From a checkpoint of a small mixture-of-experts model trained on Wikipedia.
Size: 11 layers, width 384, vocabulary 26318, 133M parameters.
Training: a variant of Muon for the experts, 445M tokens, 6788 steps.
Below are experts of layer 8 (counted from 0) of a mixture-of-experts language model. Rows are named router (the router's row for the expert), down (a neuron's output weights, with its number) and show model dimensions 192-287. Each number is 50 + 12 x the weight over its row's rms, rounded and kept within 0 to 99.
After each expert's rows: "comes before" lists some tokens at least twice as common just after its tokens as in all text. This comes from a sample of Wikipedia text that the model never trained on. Tokens count by the router's weight.

# expert 11
router:64 47 43 48 46 65 42 38 34 61 41 36 56 42 37 51 50 63 38 44 57 40 53 42 46 48 54 50 49 44 53 54 59 37 42 74 64 47 54 52 52 44 54 57 50 48 60 55 35 44 41 52 57 64 58 56 27 51 57 30 36 58 72 22 57 27 74 84 60 43 35 47 61 46 55 45 32 54 49 56 40 66 52 59 47 63 49 39 55 48 62 56 40 44 50 59
down0:39 52 46 35 61 65 37 39 70 50 43 57 59 65 41 54 58 53 52 55 60 42 46 52 26 42 47 59 22 68 53 69 50 56 28 46 55 68 49 36 50 47 67 62 39 48 51 44 68 61 41 50 52 42 44 35 54 43 56 49 46 59 52 57 53 54 60 63 62 59 40 40 41 39 47 53 46 43 55 41 55 57 50 63 64 36 53 78 48 51 33 51 65 69 60 40
down1:39 59 48 52 56 59 47 59 37 35 63 37 25 37 55 53 65 51 31 37 19 37 53 47 52 50 78 33 47 67 60 48 68 58 57 63 57 44 37 58 41 58 59 40 50 52 45 50 48 56 44 56 45 80 45 33 28 45 30 39 40 43 26 42 70 38 51 45 59 24 42 60 41 58 40 40 52 56 49 46 56 58 44 36 24 40 54 65 40 57 58 69 46 58 28 44
down2:48 40 56 47 34 47 58 62 34 40 61 48 47 58 45 35 59 65 54 65 63 61 47 56 43 43 48 52 62 41 55 59 69 58 38 50 44 45 58 54 47 59 58 44 57 60 54 51 27 39 50 48 44 44 55 86 34 45 41 48 45 15 46 53 69 49 54 36 53 51 45 40 42 40 67 37 23 63 52 34 39 65 48 62 52 51 58 59 51 56 52 58 54 55 56 63
down3:55 49 46 76 38 50 28 39 48 61 60 51 42 49 40 70 66 37 51 52 53 61 37 66 54 30 43 47 54 60 45 50 50 33 43 47 54 42 61 56 47 48 40 56 46 66 62 62 39 54 47 46 56 44 64 45 40 35 28 61 56 54 55 73 58 53 44 48 58 65 52 67 59 41 68 44 51 51 71 55 58 58 32 52 49 32 81 43 73 55 58 48 45 59 64 42
comes before: " |", ".", "–", ",", "th", "0"

# expert 27
router:49 44 60 49 32 51 35 37 12 52 52 46 65 21 36 38 46 60 45 59 50 59 56 53 36 39 47 46 39 42 52 58 79 33 58 61 40 52 57 47 43 33 45 59 54 55 54 50 40 37 35 67 41 41 42 64 31 47 44 13 65 69 74 31 68 34 54 65 42 60 57 55 51 54 43 58 38 57 49 41 53 47 47 48 50 49 33 50 59 51 40 53 58 37 57 54
down0:29 55 42 57 51 56 39 25 32 44 65 40 53 25 61 60 54 62 27 70 52 54 43 52 32 13 52 55 42 42 53 46 40 45 44 51 14 51 59 37 56 36 59 30 44 58 70 59 66 30 47 50 37 66 56 54 64 49 63 56 82 65 61 58 57 42 48 50 40 46 44 63 32 51 48 34 52 53 59 74 51 45 59 78 49 44 58 43 57 54 41 50 50 54 55 57
down1:29 67 44 50 50 44 54 58 39 45 53 29 49 18 46 55 41 48 43 29 38 41 66 55 61 50 38 36 49 47 81 51 69 57 23 49 65 52 46 50 54 45 67 42 65 39 52 72 50 26 45 36 48 66 36 45 74 53 52 53 41 55 44 40 68 54 62 48 52 70 58 54 63 55 31 34 50 45 29 42 47 49 50 52 43 66 58 40 43 50 36 38 62 48 48 50
down2:53 39 57 49 26 64 72 36 43 51 57 61 45 66 43 51 63 51 52 57 49 48 40 49 37 59 66 46 47 48 47 63 85 48 43 57 25 58 50 73 52 46 55 55 39 54 64 40 53 44 62 58 48 41 43 55 46 51 37 51 40 35 38 59 67 47 62 45 65 45 54 41 52 53 46 38 44 56 55 44 46 41 57 49 58 49 43 44 15 44 35 50 30 50 64 54
down3:56 49 37 66 58 56 45 62 53 50 47 42 44 52 57 49 33 54 48 73 49 40 27 59 54 46 52 58 37 54 64 19 47 18 41 59 42 41 44 42 47 57 65 65 68 55 57 42 38 32 52 63 64 56 58 47 52 46 53 33 49 44 43 68 38 49 43 52 40 53 57 40 60 47 52 50 33 83 60 52 51 51 45 49 54 44 43 40 45 59 40 42 45 46 46 40
comes before: "19", "20", "-", "==", "18", "The"

# expert 7
router:37 38 46 51 31 67 47 44 15 46 49 21 70 39 53 50 51 69 48 44 46 48 51 58 35 47 50 72 43 45 62 45 57 22 47 70 51 60 36 44 58 32 53 51 80 45 58 52 46 50 51 44 66 24 50 64 26 58 57 35 50 62 56 47 67 33 65 75 58 46 34 43 53 53 62 58 41 51 46 52 48 65 44 52 71 59 30 50 39 45 56 53 56 59 53 51
down0:31 48 45 39 55 53 46 47 49 74 48 47 27 34 39 64 18 41 54 55 77 59 53 70 66 24 70 36 42 40 50 31 39 63 29 55 54 53 66 46 46 47 44 51 47 51 68 68 61 47 59 32 42 70 36 62 56 46 52 68 42 63 60 47 60 64 56 63 57 47 39 34 54 45 66 45 44 60 48 48 63 61 56 69 61 37 66 53 53 54 36 57 56 45 48 52
down1:34 61 40 43 25 45 70 62 26 46 45 41 34 24 50 62 62 57 32 46 48 35 50 52 51 28 59 37 38 65 42 60 49 52 47 47 52 58 60 43 54 50 31 45 73 43 59 48 72 54 49 30 24 74 41 51 37 70 36 49 64 25 58 60 59 43 75 31 50 57 49 35 37 45 39 46 33 41 55 39 50 62 52 67 45 41 31 57 53 62 51 44 66 49 34 40
down2:62 69 57 36 56 58 53 29 37 37 58 60 42 63 51 46 56 53 62 52 36 54 52 62 35 39 67 43 49 42 45 56 69 46 48 30 38 68 50 45 42 50 60 68 45 70 56 45 53 51 52 36 54 44 30 56 40 53 50 51 31 33 35 45 57 61 53 68 61 55 18 34 46 53 56 52 52 52 56 48 38 64 59 39 53 53 61 65 44 45 49 66 23 42 63 38
down3:46 22 73 56 47 50 36 34 25 47 43 70 41 50 56 36 41 41 57 54 36 40 34 46 34 66 35 55 52 69 56 46 26 32 61 47 45 45 42 34 55 51 39 52 39 64 53 64 32 46 57 64 61 61 51 50 57 42 57 63 57 49 59 52 55 53 14 47 56 43 46 41 56 48 55 38 59 34 61 46 28 58 53 29 57 56 34 67 47 52 60 65 57 51 59 36
comes before: " ", "-", " \"", " —", " The", " —;"

# expert 0
router:48 49 38 49 33 49 47 41 23 50 38 40 67 36 39 48 44 59 52 51 57 50 55 48 41 54 51 58 48 41 53 58 58 32 47 81 48 53 51 53 50 26 52 59 62 47 60 50 41 48 39 57 60 47 40 60 32 51 64 21 51 56 80 24 67 32 72 87 50 45 34 50 53 47 47 49 39 51 42 57 44 61 53 57 62 59 23 47 50 49 52 55 56 67 50 56
down0:30 56 29 45 69 59 45 32 44 51 50 50 43 46 51 58 48 54 36 71 38 74 38 47 60 39 31 41 35 55 61 60 53 50 43 45 50 48 50 24 40 24 63 28 62 59 41 52 58 75 56 53 39 46 47 54 59 65 63 70 56 56 57 59 46 57 51 46 46 64 78 28 32 55 65 21 51 27 54 57 65 51 73 56 42 58 40 48 47 49 46 65 59 43 37 60
down1:45 54 56 63 34 35 47 58 47 48 53 31 57 61 42 37 60 43 46 30 65 45 65 21 23 43 43 25 38 64 48 45 55 34 54 58 27 73 34 57 44 38 33 54 49 36 40 45 81 57 44 26 47 61 26 41 45 57 52 50 47 30 39 59 63 57 73 35 36 43 50 38 67 44 56 52 31 49 45 38 86 58 46 46 31 59 27 26 64 62 47 49 54 44 47 54
down2:45 44 70 42 68 29 37 57 45 43 55 32 58 65 51 61 36 45 45 54 39 68 56 59 50 54 45 39 48 80 31 61 47 55 54 68 53 50 27 87 35 64 59 36 58 51 43 52 64 44 51 66 48 48 61 69 51 62 28 46 41 39 60 42 47 35 64 65 61 53 23 48 70 34 56 71 73 49 60 52 48 42 58 58 50 59 51 58 45 53 43 51 45 52 60 50
down3:62 41 51 66 32 33 46 67 58 74 40 51 27 32 55 28 52 37 35 52 59 48 40 45 53 43 53 63 43 58 59 44 33 42 60 37 56 65 67 17 34 54 56 64 36 50 37 43 36 49 72 58 71 32 30 60 21 42 55 69 55 42 62 57 50 57 27 25 48 45 55 34 57 42 45 41 55 45 55 46 63 75 61 37 43 29 59 59 46 59 61 65 51 44 42 27
comes before: " |", "\n", " to", ";", ".\n\n", "\n\n"

# expert 24
router:49 45 48 45 55 54 51 40 21 57 37 47 63 28 26 48 53 56 45 49 60 51 56 54 40 41 43 57 45 32 48 60 52 47 61 66 54 42 55 51 55 48 52 59 56 48 50 58 52 51 43 46 68 60 47 58 48 49 54 46 57 77 85 24 81 49 61 91 50 44 32 53 52 49 46 56 31 55 38 58 33 58 55 55 85 57 31 54 56 54 46 48 49 71 52 59
down0:49 67 55 62 52 70 39 61 50 44 51 49 42 62 49 60 66 39 41 48 46 57 42 47 50 67 37 45 48 45 52 46 43 38 43 31 43 45 34 50 25 41 51 45 55 61 59 53 32 34 55 40 60 60 52 50 38 66 28 56 73 51 47 56 37 61 64 58 28 47 53 28 23 61 29 54 32 40 69 53 29 41 61 42 65 52 90 60 16 42 52 61 40 44 44 74
down1:50 63 51 48 48 52 62 56 43 47 89 35 47 41 51 41 51 32 32 43 47 57 48 32 36 66 61 58 38 59 55 57 80 51 23 62 55 42 40 54 52 47 57 55 64 51 23 50 40 30 66 51 43 59 54 36 49 49 40 42 44 46 51 29 71 33 70 46 36 56 31 62 23 40 36 75 45 33 22 31 61 64 53 53 47 66 39 52 49 42 51 40 47 35 40 55
down2:50 38 45 53 47 40 74 67 53 42 68 32 56 66 47 55 42 60 58 56 45 63 44 49 46 41 56 39 59 52 58 44 56 28 48 59 40 61 49 75 59 46 60 36 62 51 45 44 45 69 56 57 32 66 48 55 57 43 41 19 43 38 41 44 54 59 59 61 42 64 35 51 47 65 49 51 46 51 44 24 42 62 55 49 53 60 52 63 49 33 46 48 41 64 41 69
down3:59 38 65 52 61 50 51 47 64 45 45 52 51 44 40 56 63 56 53 38 35 27 45 60 41 41 56 67 55 70 62 22 30 18 62 61 56 49 58 47 67 50 47 62 62 57 47 47 39 47 62 42 41 39 53 59 63 58 40 57 37 48 60 60 68 46 32 58 35 48 71 52 52 56 33 23 49 38 60 41 35 55 56 79 41 61 54 43 63 72 44 57 60 42 30 49
comes before: " and", " by", " in", " as", " with", " to"

# expert 18
router:54 49 51 58 41 41 49 46 39 48 22 39 50 45 40 41 52 58 41 54 44 51 52 38 54 46 50 74 53 40 67 55 67 34 46 49 46 52 45 51 44 17 48 46 93 55 73 40 39 54 45 47 62 34 49 59 46 53 54 49 33 58 75 26 58 48 55 67 53 44 40 52 55 48 38 50 11 54 55 76 36 40 51 48 37 38 20 51 55 55 59 51 55 66 54 48
down0:46 64 47 50 66 45 39 49 56 51 48 39 54 43 43 67 49 58 17 45 44 53 36 44 42 49 49 48 52 41 58 50 22 33 54 56 35 29 38 47 47 42 43 25 45 65 48 72 66 65 46 41 42 53 49 48 23 38 50 41 57 38 59 54 42 53 71 38 31 32 50 48 47 52 55 48 34 41 47 38 73 68 45 64 57 35 62 40 46 63 57 47 47 50 25 46
down1:22 68 76 36 62 45 51 53 25 44 82 41 47 37 40 59 56 45 43 36 45 54 83 56 46 30 61 38 42 50 44 61 71 51 47 62 38 65 50 50 74 53 57 39 71 44 50 46 42 35 38 54 47 51 32 48 74 50 51 46 54 58 38 50 48 49 55 28 28 52 48 64 48 45 34 38 46 53 48 45 53 61 56 38 49 51 60 42 39 49 43 41 53 68 44 56
down2:59 55 58 71 33 35 43 39 45 45 79 51 46 63 46 63 50 56 62 65 50 47 35 51 55 41 70 26 61 73 51 49 49 56 44 41 57 56 49 60 54 37 66 37 51 56 65 33 43 56 56 40 27 42 36 38 48 64 45 63 48 40 23 41 59 27 46 44 70 58 50 57 55 65 50 67 57 46 55 42 64 47 49 43 46 49 54 46 51 51 59 61 44 41 69 64
down3:45 42 50 56 81 60 36 58 62 61 51 59 49 48 37 41 57 40 43 75 40 51 49 57 42 42 30 42 46 53 40 48 36 16 60 46 44 37 34 47 50 53 45 62 40 47 73 55 44 55 43 42 41 44 58 46 37 64 47 58 27 46 62 64 49 70 17 68 30 65 61 50 63 57 52 52 58 46 55 04 37 44 49 60 46 38 58 33 65 60 67 57 56 47 54 50
comes before: " |", " (", "\n", "i", "u", ";"

# expert 16
router:50 52 50 44 25 46 52 41 54 42 56 60 55 57 55 58 49 44 58 42 55 45 60 48 63 47 49 58 48 47 55 50 62 54 41 67 58 48 52 48 43 29 47 68 62 48 48 48 52 45 27 55 42 65 56 53 38 56 50 47 49 39 42 32 95 58 72 64 56 44 50 53 52 42 50 41 52 56 48 52 59 63 45 57 69 55 34 57 47 53 37 58 43 53 54 66
down0:48 51 31 45 51 56 30 31 31 18 50 57 41 45 56 56 58 36 44 47 47 70 53 53 49 14 48 35 48 49 45 46 12 39 37 29 42 41 60 37 55 34 63 48 53 48 54 73 61 32 34 55 44 65 53 63 23 42 42 52 57 54 37 46 64 57 70 43 51 31 48 33 54 57 37 46 43 44 44 62 44 48 51 48 38 42 55 47 38 76 24 52 47 45 52 66
down1:47 53 41 26 19 64 62 73 44 55 78 51 38 24 48 47 69 48 63 27 58 46 64 44 38 49 70 39 54 51 55 52 55 32 38 51 57 59 55 42 68 42 33 60 58 39 47 60 62 30 65 31 59 47 39 35 36 44 54 47 37 39 40 47 58 37 54 44 55 47 59 63 46 24 38 68 47 34 44 65 45 68 43 56 29 50 35 38 52 39 47 57 66 62 31 37
down2:43 32 51 24 36 47 63 59 52 41 29 44 65 30 48 40 50 70 36 53 55 96 50 45 35 51 52 46 51 63 55 37 68 38 40 52 35 40 53 38 49 49 68 37 42 57 68 33 53 61 50 53 42 67 61 70 63 76 23 46 35 36 52 59 35 51 61 50 69 62 49 55 45 69 46 36 60 59 38 53 48 38 48 50 46 60 41 56 43 58 53 45 63 54 58 49
down3:69 29 49 65 57 36 31 53 45 59 64 60 39 60 49 47 52 59 28 56 39 34 35 46 43 67 47 59 39 66 46 36 30 36 45 50 71 32 53 38 57 53 46 91 45 52 61 49 59 56 60 45 52 38 61 38 45 45 39 54 41 36 56 63 54 53 40 57 38 46 72 66 61 44 58 35 45 36 61 53 38 51 35 62 51 53 56 46 44 35 66 54 42 55 46 33
comes before: " the", " The", " a", " he", " In", " He"

# expert 20
router:70 51 32 45 59 38 54 51 44 44 40 51 66 29 40 66 55 54 58 54 46 47 51 71 48 70 51 39 51 48 59 50 53 10 38 77 42 60 45 50 42 44 53 40 57 48 68 45 49 58 31 47 60 40 67 52 42 35 59 31 46 48 56 43 60 32 69 71 51 55 30 51 55 48 49 49 59 56 47 43 30 43 54 58 65 55 50 50 28 48 45 35 72 77 52 41
down0:46 49 59 46 57 69 42 38 48 30 67 45 59 49 59 52 29 60 57 76 51 64 52 43 51 43 47 50 59 41 51 55 57 58 46 36 39 52 65 46 63 48 68 46 42 51 69 51 62 67 41 56 33 63 50 44 57 41 48 59 62 40 55 39 61 53 60 62 49 30 40 40 42 47 64 30 42 60 45 31 60 32 54 60 58 37 71 54 45 54 52 50 36 44 60 49
down1:59 68 53 52 54 39 63 75 44 62 45 44 49 19 43 56 56 55 47 48 39 52 62 53 59 48 76 59 49 53 44 69 77 53 43 69 28 44 37 41 60 38 53 29 63 48 66 44 65 37 57 38 44 59 48 33 63 46 54 28 60 55 56 52 73 49 24 58 67 49 36 50 44 55 59 38 42 35 41 44 46 54 59 42 45 50 62 46 68 49 38 43 55 44 50 43
down2:74 39 61 54 36 56 71 43 69 29 60 56 60 41 65 44 42 42 42 71 51 58 25 49 50 62 68 43 43 61 24 53 59 55 48 53 42 60 62 49 37 65 57 45 64 75 60 40 38 54 52 49 49 48 47 47 56 40 36 46 53 41 23 37 49 44 42 47 64 44 47 49 46 41 45 65 40 67 38 45 55 63 66 51 67 63 73 52 51 50 40 48 23 35 57 75
down3:50 23 53 50 32 65 60 52 44 25 66 60 35 53 36 24 52 50 63 42 47 55 63 66 39 45 30 68 58 31 36 29 24 45 39 56 50 45 54 47 62 52 51 58 61 47 39 54 40 56 36 40 33 57 53 50 33 41 38 58 46 48 35 42 49 40 49 66 51 48 49 47 58 57 45 34 60 68 47 34 43 73 46 42 48 58 55 35 53 42 69 52 28 42 36 63
comes before: ":", "19", " |", "20", "%", "|"

# expert 9
router:53 43 41 48 41 51 34 46 28 51 52 29 63 45 44 45 42 53 68 45 47 52 52 51 42 63 47 61 50 44 54 49 36 17 43 64 49 54 56 50 38 27 53 75 52 43 55 47 34 58 51 43 61 43 61 53 42 51 61 47 51 51 81 37 69 36 62 76 52 43 41 46 59 48 49 57 60 54 53 54 51 57 41 59 88 64 29 48 42 45 46 46 67 68 55 56
down0:73 65 47 58 68 52 47 44 45 44 46 72 53 51 39 55 47 52 54 59 74 51 46 45 62 40 54 44 45 54 37 58 44 52 44 41 47 59 27 45 74 66 47 40 38 37 55 42 72 54 38 43 47 76 60 53 39 42 54 66 66 49 59 57 41 45 48 53 34 51 71 42 37 50 45 76 31 27 86 46 49 48 59 52 47 32 64 62 66 44 37 46 57 53 35 51
down1:48 44 48 37 42 47 42 70 41 74 67 31 43 30 46 35 47 38 54 32 50 64 49 51 59 50 49 42 35 69 23 49 62 59 26 57 44 44 25 33 51 21 68 32 70 59 32 46 61 57 47 57 64 67 46 40 28 44 60 33 20 44 44 48 66 39 63 68 71 44 57 54 40 71 56 57 48 42 51 31 50 53 51 41 39 63 46 37 44 57 46 54 53 42 36 39
down2:48 66 48 29 08 44 52 60 41 52 49 52 46 76 59 81 45 39 54 51 36 52 39 57 38 47 53 52 52 49 42 57 54 49 43 41 58 69 59 48 53 46 62 38 43 38 55 46 30 57 63 72 36 62 65 48 47 38 46 48 51 44 24 25 43 39 58 41 39 60 35 24 59 45 61 56 58 51 36 30 44 52 69 38 55 69 69 55 50 45 74 47 23 40 44 60
down3:52 30 47 57 39 61 35 45 46 41 59 68 39 32 67 63 59 55 40 49 55 48 48 54 50 37 52 58 62 44 63 27 42 23 49 67 30 62 32 18 39 42 45 57 35 57 55 47 46 55 63 34 37 37 66 48 45 46 53 51 42 45 63 54 63 61 34 58 53 39 42 57 60 49 35 34 58 48 50 55 31 62 59 61 47 38 61 49 62 50 60 63 30 65 50 57
comes before: " was", " is", " of", " were", " are", " had"

# expert 10
router:44 48 25 52 22 41 39 40 33 36 37 45 59 37 58 46 41 47 46 38 70 59 62 33 42 44 55 73 44 50 52 53 48 53 44 59 49 50 50 53 42 32 52 60 72 41 48 52 48 47 35 48 59 62 35 65 49 64 60 40 63 57 56 26 66 52 68 82 56 44 44 53 52 58 58 45 24 47 28 50 55 48 49 53 44 49 14 65 47 51 43 53 47 54 50 62
down0:41 62 51 71 34 61 36 44 43 60 56 51 56 35 47 48 49 51 36 47 63 68 28 41 48 18 51 39 42 47 51 45 21 62 40 52 56 59 42 54 50 43 60 50 40 51 60 68 53 58 32 51 47 70 52 42 55 63 64 44 64 60 41 33 54 35 56 58 49 38 68 44 52 48 42 24 46 59 46 51 35 51 41 52 38 38 51 60 39 56 51 40 40 56 34 45
down1:41 56 70 62 63 20 58 75 48 58 83 37 52 61 53 40 39 42 23 33 48 48 56 42 74 62 63 45 34 56 44 59 55 64 47 47 34 55 53 58 39 32 49 27 70 31 57 64 50 48 58 55 39 60 31 27 58 56 56 55 30 45 54 45 49 41 83 53 38 39 53 74 48 52 46 39 32 48 33 51 55 44 60 55 29 40 72 47 62 60 14 47 57 53 56 62
down2:66 48 54 48 48 58 68 45 60 51 61 50 49 61 59 53 55 52 53 68 55 62 53 49 45 46 77 45 45 67 45 65 47 45 26 38 41 90 56 56 39 51 47 36 52 67 54 40 47 45 61 45 31 80 31 60 41 43 33 55 27 50 42 27 42 48 58 44 72 48 64 47 60 50 63 27 48 61 56 35 45 61 28 48 44 47 70 44 31 28 47 80 45 38 56 54
down3:60 36 55 56 64 59 42 46 45 51 59 39 47 34 48 52 50 41 49 61 59 34 46 71 61 45 48 68 63 56 41 42 19 39 63 56 43 53 55 20 49 51 41 60 61 56 62 69 45 60 47 48 46 31 47 62 86 48 40 68 44 35 60 54 42 56 36 49 40 52 56 43 64 40 47 49 48 52 64 46 42 54 51 40 43 69 55 65 54 44 65 71 59 58 47 28
comes before: "1", "0", "2", "3", "20", "4"

# expert 22
router:64 58 47 47 38 50 43 44 46 53 40 38 72 43 51 56 43 56 55 58 54 53 52 46 58 57 55 44 49 53 54 45 60 48 40 68 44 50 52 59 45 32 55 64 48 50 57 51 38 53 22 52 77 45 33 58 41 58 49 37 40 63 69 39 42 55 74 79 53 51 38 58 50 49 46 58 34 55 49 54 46 58 54 52 52 54 34 53 57 48 56 44 52 59 51 51
down0:52 51 53 50 62 47 68 42 36 41 47 65 60 49 56 57 58 53 63 49 51 51 50 57 57 51 40 50 45 53 55 53 34 32 31 39 49 79 49 59 55 58 51 36 42 49 50 60 53 71 32 35 33 65 45 50 46 41 53 43 55 62 79 66 54 37 70 61 38 38 68 32 41 58 50 64 50 50 56 56 68 36 51 71 47 35 51 65 37 41 50 72 37 52 15 66
down1:39 59 31 40 31 63 40 67 39 50 53 35 33 31 31 56 51 56 59 29 49 46 56 44 59 23 69 17 42 54 52 61 59 41 34 54 38 71 55 44 63 43 76 25 63 55 23 49 59 52 41 34 59 48 47 56 47 52 36 36 53 47 66 51 71 48 50 41 60 32 47 58 42 50 34 50 37 37 50 45 53 74 46 44 42 64 48 39 57 58 28 40 57 38 67 56
down2:80 48 49 47 49 56 73 47 63 58 55 44 69 63 45 36 43 46 56 53 56 76 44 43 49 48 74 30 69 38 54 46 55 51 46 76 49 63 47 49 45 53 50 34 39 53 43 59 34 34 68 66 29 74 56 53 33 47 44 68 45 37 27 32 43 37 49 51 34 56 62 39 67 69 48 66 31 81 48 44 53 47 40 54 53 56 62 55 54 36 42 53 43 45 63 55
down3:66 42 50 64 57 56 32 42 64 36 43 51 45 43 48 50 48 53 48 49 54 38 60 56 46 63 41 75 63 47 57 32 20 30 48 53 58 43 48 26 42 59 51 71 66 46 73 67 39 61 51 38 46 31 54 56 48 57 48 50 31 52 74 56 57 48 42 60 36 35 58 49 58 53 36 40 56 39 60 43 35 52 34 53 34 58 70 46 60 59 60 49 53 35 45 17
comes before: ",", ".", " and", " in", ".\n\n", " of"

# expert 21
router:43 49 54 57 42 43 61 48 38 48 45 38 73 42 31 56 51 56 73 54 58 59 51 44 42 43 45 61 47 51 49 53 49 36 46 67 47 54 62 60 49 28 54 69 61 48 60 50 45 54 36 54 57 41 37 57 40 54 59 16 51 57 64 31 57 25 72 63 40 44 50 41 54 41 40 49 50 59 34 60 42 57 56 46 78 57 22 49 52 53 41 67 55 55 52 52
down0:50 64 53 43 65 90 37 47 64 40 49 42 43 45 54 54 33 40 45 47 56 46 49 62 61 49 55 27 58 39 29 66 12 49 40 60 52 52 58 81 31 49 63 37 42 60 60 40 59 50 53 32 43 41 44 49 47 59 53 47 58 49 46 33 59 66 58 31 31 54 58 25 51 61 58 55 68 55 44 53 59 55 46 59 57 40 70 47 29 56 43 55 50 45 52 62
down1:35 49 58 45 61 54 54 76 26 37 66 29 50 27 58 31 56 47 44 44 42 62 50 43 48 44 65 26 41 46 53 53 66 51 27 50 52 49 37 35 43 24 48 46 52 54 37 60 40 49 54 54 49 75 27 47 22 61 58 63 38 50 41 66 64 41 69 45 37 40 34 73 40 39 62 46 22 44 53 47 46 61 52 52 37 38 37 52 50 37 39 37 45 53 29 57
down2:74 33 50 49 40 45 69 63 57 42 69 39 34 69 54 38 80 52 33 43 50 69 53 40 44 35 47 48 44 31 32 57 76 79 57 40 29 72 52 60 40 58 59 60 56 53 55 49 43 52 44 58 53 56 48 67 36 64 30 47 40 54 38 45 52 51 54 49 46 55 52 53 57 39 51 55 58 49 39 35 40 45 48 50 59 52 62 40 43 43 36 58 44 47 56 73
down3:70 47 54 64 57 51 48 37 56 59 43 53 29 50 61 28 62 41 51 45 62 48 27 59 42 46 50 66 39 69 42 41 42 35 40 54 65 35 55 44 34 38 58 65 52 60 63 50 39 58 48 15 37 42 58 40 36 56 49 55 53 61 53 68 58 49 34 42 38 64 42 30 49 55 46 62 41 63 51 51 39 73 59 53 47 43 69 31 59 50 79 39 46 67 50 49
comes before: " ", " |", "0", "%", "00", " |\n"